config = dict(
    hidden_size=384,
    balance_loss=0.015,
    num_key_value_heads=3,
    head_dim=128,
    norm_eps=1e-05,
    positions='rope',
    rope_theta=10000.0,
    init_std_down=0.00285,
    weight_decay=0.18,
    max_grad_norm=1.0,
    decay_fraction=1.0,
    batch_tokens=65536,
    max_seq_len=1024,
    doc_mask=True,
    max_steps=4970,
)
Below are experts of layer 2 (counted from 0) of a mixture-of-experts language model. Rows are named router (the router's row for the expert), gate (a neuron's input weights, with its number), up (a neuron's input weights, with its number), down (a neuron's output weights, with its number) and show model dimensions 320-351. Each number is 128 + 32 x the weight over its row's rms, rounded and kept within 0 to 255. Numbers have three digits each.
Before each expert's rows: a language model's description of what the expert responds to. This comes from a sample of Wikipedia text that the model never trained on.

# expert 19
It responds to: Directional prepositions, score dashes
router:206095153067176140133114100107133137118064165140158111127119115119130081152072137140091145177191
gate0:118143129133061131161116130154133145140101116122119115097131056125153155058081059115099129121080
up0:137118184178156118122139141163143108123126187126140159105125196132146133110165109189139146107153
down0:177118094173170131135113098169170133098121094130138103118143127093136113078122103113124140102148
gate1:124083076139114089151100138185173180083136144079178119093115130158144154104115116199101118117142
up1:126153099144104165134120101206183115165106150097085131142140124143127115084108112093113124104077
down1:141110130112155100147086105137155208116130121093170052100089105165133149168148096101040110055124
gate2:180110139088102156122109153094162083171168137149109179156076139102083094152162063171130124139102
up2:139136141149136100180145099156096061147121136167063132164145106098149155153082099137118103156133
down2:184062126139102139128106104090186136159156122043133080087070113126126121183156097157078111075145
gate3:054044139108127127153096186099135128156166104102163133133151111114162042085114107152143147069125
up3:140110118136120110125141105137116128109108166122160135163153122087070106115118119116122174099158
down3:082163145121155129140139117092183107139124105213189146121155137077147196160143181145119140116165
gate4:098095128108147179160112187085062106182089101112172106121179142092142078072101105148132139137098
up4:139123191154143173177092134071167092112096155060130142176162067144132141154143148167152132133113
down4:092081143137182144139194128123112120143136172136125178125160152154122183166140159116087136159146
gate5:164138121112131106118113155169079096160104116143133142155132149137169104158108163224110130100140
up5:068050118151111133090092131121106128148133085144130110185134120136120127163092151154138108067153
down5:117140204131139183128146087182204116083144134139159139115126133074081073178112130143100124118135
gate6:125078168170115169085121107137089133112064106105135134117102154146157163067154097083183092144127
up6:040093125208156119111109151131115144166098067081080155189150125114127182199179119117135117098125
down6:111098119133115109138191197172155062156106078072107053088150156139120113104117160134102063066059
gate7:135106131119142187148116130178188139121133149121093098096105087114105146117062116093120132112157
up7:104136083148140133079117187200154138106118164132164106150165141146146088132149134165108090100131
down7:153127124162099109130104139145099129208137145105103103107186202101127145133124195146221121143074
gate8:160107154103106172181147106131219161137156104108152162171090152127150070069158148125204123134107
up8:128152102104151137157151173115102110099144130147142100121155120135159153112131147098123110102086
down8:149114149162077140153132131163135074154124131160182095150079094181148092170102095137112096132124
gate9:120070140121123179112144169133122145095177122137084110153124156165122113062148108150114125156126
up9:155186152107168106156102138091128092141170168128144106094161143149071126095115109131054112106194
down9:132114083131111133100158075156150220156086080162121133100126116129170145194166132119159128146117
gate10:110141156116104109138114157112118095099120113123129135080206078093178080165134169123181152034103
up10:131115128124120154165128138091131082131172123142121091148107177119214107118089142144090153091171
down10:140128111129102114155095091174082137206196187162152152087113156109103109060118106096163119082104
gate11:136154148131137103129115132091124152164121074088085102171172148155164160136047122133121116076149
up11:106154117139101154098212115129120077136119175117099137162082113184078114091074145130160095157168
down11:154161094137160081105186151112098057163125082137132115130114147158190095083113135117147175140124
gate12:144174113192121160133121147118146131113116130136168145128133126177115138110143141096108087095127
up12:134143089165105149096197112076097148159116171109126146152131141142166183109144154119151137116125
down12:134131080112138139127126102155212113088126187188132141160086137155153192085132164117112140162203
gate13:135121201126131143126148115146132104093181139132102122143115186098149085123183133115141107167173
up13:157149159115132122131137117076112133168162100127123155104117173094139177127160169173201146151167
down13:149140093094139061106196131186172160150129162142076159112137160087141171055156197179195168162193
gate14:120125118134101081069108083072091116146111113060149130086101115127126154148092142123100147129161
up14:084103198126136145151185123143096099129159144106182136163152127146108099141102116131069107185160
down14:204099120122070124116118115184145089106180179109090106173130074047102131152110109116201159068132
gate15:075109126159119128156168169128120044140117121123154138170089121123085120150152181189075152169152
up15:169104148087079143166119087120192161065130102099105148187159102136101049195176141111140118148057
down15:083206109125142183135114162123100072131095106134128165160020164179164141133168126106150146132132
gate16:090061174124115124070147131046112130158148170075177153138151119078116063109168124123128129134128
up16:105144114152149136096151119137130126131111093103115153142138067125144136130071116120151131148139
down16:134139129111107129113127131113140132088117109156113076145132148154169210155131091143107150106161
gate17:164127081103101146136124120130107115092090114126135083107116172108096149085038138132071151136151
up17:139110128101157088119108180043141140187090132106136140127195125128120098125142090159126157100117
down17:121130139158085145116127184057091121158152128208095099093143145138106122091089164149162118121111
gate18:100101076132102153148063107130106151086091073064112147162112094114131099131079088103140102106135
up18:140154092105132093110154132104107166115045131125114109098111089167112168132077129122092073078144
down18:090154118091115081114170119093127111155215135111115128107163101191082156135126135112125110146115
gate19:137161142200100124093098134145110107108185135117132061109079167138096123105169118147165082163137
up19:064142171186162060152154110133170081102079104194135169169134151124105120165090107080113146122111
down19:172107098131131168076101167200197196094085133141128188137187104156120125098113150186092104177143
gate20:151151150102084136119112148126157115123140125142115123146172095085176192098155171095147123145190
up20:129131204131142131113188122145121158142192149169193126153125068140127122174097127163061166150129
down20:158124124117071131164106098144098111114097095151051067152130142111118136052122076115173183152148
gate21:213156149120102085126131149177153082096166174097105096166081171200134093095097138106150122148127
up21:110102118111114118119089149121181147079182109142148113054169138118143138104147154105088145075114
down21:124130138085110115212116170131168133139105135110142113160135135123093124129151152170091113116071
gate22:117141106103109120120151192183123129150091048194183142185154122132104095143132108111090150092111
up22:113132183165139089120159108097108128108135215131087122110161091106115130113118095155209101130091
down22:170152132143106170131125164148152052117115110055131133103113187069097124071151106115168130057117
gate23:112111166135111111153073128134104133161156152122129122110079090134125144144187173122091114102071
up23:142156115163088102121153132183158151119120174138104152140096085115112088169130041110137141148084
down23:125119134089190114131119121110107105089105122142176123151124100107108176116176077160156118092145
gate24:145206125141128193105159152138085076138114122117121147155131123099095134119178189142095146164143
up24:138153194144125208151094070128108149195160108162120103078134175112116181154137056108162115081113
down24:107155130146136077129115110169108145132122128171141117095079112126143153122155105084096155098099
gate25:130170150140120158171121112131116121135161132171153124139089135175108141182113140199091124114190
up25:077153083117067127134101108133134064079131178172122130201145139146140097177106149152120119109146
down25:087138139178129146177084156126131163134134177134154155116074133091145163117100186112103139176148
gate26:085119106128101157141139128147177078138085103148128085171093105128083107113133165133119171198079
up26:088126134036123148125181131108128140149096074158168175060131116127094137115121174190123141144139
down26:041127136165148138122130099080112110123117181165094169092162147094096159099143054106133083116142
gate27:132102094138146135149091096175141126037084123104157101141141079098127114072134125109107159131147
up27:168113089099095112163136131119092109147072113111172130169091108130086063140161149179120123177108
down27:119121104155073148128093128134109085133079082090147150155107063116187169171120108130048080137196
gate28:151100097136094156139113165137128175130147046105131170123107184081101115140068084123167150125104
up28:092140120136159018136171146089137160128105123082187073180187102127058139138134138123164101183086
down28:138105125070135122150150203162181138093142131144092120161132156117138091119131173145151185101087
gate29:147147155099172175179131124124151133129136142137140115176083112115074067120138109155074140149141
up29:168120087119186087097131111118139133103117158180078155087153119060087118106099168165130119169135
down29:108115165153077173183083123034140090178127178138177168108129146120162140102152094149107193156156
gate30:113107132128149185092125135089119052045140154134131114115093128100204163153127161137090074141173
up30:125122111116067126138183142127121200153168083090159164118119141164140133162102120156125132141084
down30:116111156144132134196136122203095127095143074077136155175142122157112110112149163123223146105148
gate31:115105061081121111120119142156142158138166132092092145175139171119111152112134128196119116110126
up31:154110136123158094179070066143114150117096162143133153057086165156124114173156080128160119131190
down31:133126090193133126107185147131128153182154104118144099094114136119115123120152186164231146105084
gate32:131143170102106080122117106105168125118177075093136157182161103143157121128116114146152166183149
up32:097143167091111140106137129111155152123097102119167161080153114113165159126104109117090165179159
down32:116208127098082096095113161093096108137096048097157108115138141128143127131141093144070150160055
gate33:098083160175076157099202125082159133103141127145107149148119171140134154098164148087082095102106
up33:214150059159111135111116082103092139082103081044142110146106127151140165125147124108133110187086
down33:165167056124088072142158144118138160139150072166101171112180153109148178164170079174162184133165
gate34:101181107140099106199173156132107137096164120125051118150167117163050142101149140141122126183142
up34:101133166094143142094128129069112140143110135137100081119122087126103181103139168119141140175120
down34:142092124107144127106103141106114143136120178158156107142110147117114121109176138114120124116143
gate35:163150155111165130143139175082173130142131129090115147169131162099154152105175091109130104112093
up35:157136074114185112200105177059214105190122098100126133117096133128159152126078116089114132109084
down35:142151145103089107144144167159133092120169110175163150091125135129114093141119126113150140071147
gate36:099128133069099123106172068200134162129167115149105142097167177105136069120146133156145174114122
up36:130112129111124163112065149151118088070132135109111144123066124122124103131153124126139172101130
down36:088079114200136130145144121117124157139135160140141106169062120168128176154144131078114164068140
gate37:177093126165095101148143172145082113134129104165152099142141185142172154110143093113107167143131
up37:132149114134089194127140134115122104188160107164120156182122190150186044114137175148078119097059
down37:145117157123123128118130134112183094102151135147141161068179146136071108114150174123214066175101
gate38:146087111168157118088159146157110113080127129091150158145132112136123102133092151105154150123096
up38:098163152113078157113107155205097124122075076144132129167081100124153078118165144124043083161072
down38:129133151127105167127144063162106089132143117163173154156121202113106134090140134149101121160183
gate39:168098207134111200093106116070127189075107171138173155104111158134146138118113123162144171144067
up39:211129107124163101139093111139167093100139133136113113114115129103081123139119105138093144155111
down39:173074121122126107148143181086090065124106119074079155090175117149118150072137129124119151149151
gate40:154166178177111121109178088138086103102070134174140090141175104112112084158138146126123102177130
up40:143137137122145167119139132103075077143135115152165165083115087125184142132113152116167142121151
down40:176064127125135143103103112131165127120096118158115169202090100088096117159102179137106065128154
gate41:197142159122128114098155112101129119086176089088120115097086161118105103158157143134113151142080
up41:108159141119109081120169144139149141107085188105106157109152098101080086106101104132151164124074
down41:153136157128188170113132131203100091108072096149145114118138092163113193110137174135110146178180
gate42:120146121139117091121126128111138189150102117140094110143171198116130163169102104078141052134106
up42:161134144142154155161129083136156157149182034118194145111101117148105167144116161099157136135161
down42:113136157120119182170133196140164112034109076079101112156164097112097115128133134168104150153079
gate43:119099149119100108163105120140143093115112119130148143100123073106145159110131132124198157144101
up43:123099134126170143154089159100134124070130187176107124156120104155143143094148137103141177169136
down43:124114122115195081107122133115143162121131103152111132120184133112151133081096125120108189133131
gate44:174136108096094214064124121148117080058094158136163156074106161110101105073103156120089141129131
up44:149126165105129101138128075211079133127134111121129117207166176154039107172131086182084135171083
down44:127128167155141134184205198131124175106160077113085140126134096098107104166119153126088139096124
gate45:121101172110165132084175156159064103169087143102083123171179131141077087073175127105111144128090
up45:150113162123102086144185111117001111162113190180142112165146157117091128109103193121210121164121
down45:147070154130158110175139136135161114161130081135153092152093165161123132157079111127139088066167
gate46:142169096132132131128118083105140126139149090115057158086160143154121104103139088078107109102142
up46:120151089122104183122076070092194179108147121164074133094084113096117182149134136111098144159120
down46:154172123093152136107161186195155130122134142099132209131145160083096100073084166129164117144097
gate47:124071104154139089104172130106123137157137124190156117113123147113086129158141117132160130108159
up47:130092131127136131100155126104150138118167075110180170098177161076140134066139154135181121119110
down47:125099111095128107135150161131157116156151051135148135087167118122128120147134150153086147098120
gate48:183116169126119100115128134069151130157158095068156131101104105146112102136137174147036105126166
up48:108114141147136201128102127101176057132148138174129168172181115100152103169123133107117096147150
down48:097186110144050126184124159139148092145159148176106052148132152161080099049073132103110098080092
gate49:142108112156110185113085123112112153084115175051125141108110153168136136189105138153217110113088
up49:071135095184105141059166123109143180086097158075107131117108110092100102206156081140079132107092
down49:104119067130145131107100161097181095102162103194159129141123062140181119112120131110101141130136
gate50:087097063092175173132063181156118142175140114108098156123074133114091123144126106095119092091139
up50:122107205139088137115149157101063096156172090155154066160134146121187165115061122177103101111147
down50:139091103143133213147096134153146122129115131180119105188083193137101112155097073120174098086108
gate51:135139178121165126108087134131155104123113114099173165099141108162149168088105105063200142156142
up51:123168108178135103160095148157120085176109094234145119200140108121095107123133088111072134093088
down51:076184074117162105106129058131135141112129174172146173122125178148089148099126058119100122164119
gate52:102132123082145157091112180116106182087124156104147114151119129090156128131157162103147132095151
up52:071133061124113111134100110181120112102089125102175115123144098111096111171103155125160140117139
down52:087130097117117105165106115090136151136143121151148096107115092140092092137165134147179086127065
gate53:091101124120107090099139159074156135148155123112145107136163130158107113156146193161112141147171
up53:122128153150116107185090168195112119136126124141158145133147152146115157117120098124120132177190
down53:143145127148225103141126156152155186172110135136120158171099128117125139133083123194147146105151
gate54:088128144099121176112141117133128091108126141135191142111155178101106088065175140164210196147127
up54:106099166084118128160092115121169172118118117065123144148134075141104154120143102144172117133131
down54:126086125115087137099143112096144097100114102090059094112158121087109118102071109112109107115082
gate55:103118124143129165163132189134195156156186113158097114146159143130201144129153151172101134097158
up55:119127118177110101194107121173148102109169138160118163144187097093058124170119097154168145153105
down55:133146116123100111116154121134160096053124070170167130174187165106104085101150125147069151092140
gate56:148130146101109206156137107138106151136149122155076142068161097175179116117163091188129141115069
up56:150158084085084135137155128115059164125085150099105108098147143148172170126159097101058095113108
down56:159121116080101086171168112188182149177092145162172154113124084124121132077110099085102110129096
gate57:130112127163153147073165116152133112143187134117168162184170143115076123151086153106167169076117
up57:144138126122118123101073127124110110092163168137197131096151117153189106115156146113159132109115
down57:123140138131201102166118148157186167134135136165108127099131168129177136089096144117124155186122
gate58:116080159089098137109172129086092151097105077164135101135177146121102120158151134180162155179163
up58:146167121115145100146155111143142100138102172100122153113104105166066125141083143146141140172157
down58:138171102120128113138087131153112102163105069144096134167125131180112164161131124113098179153107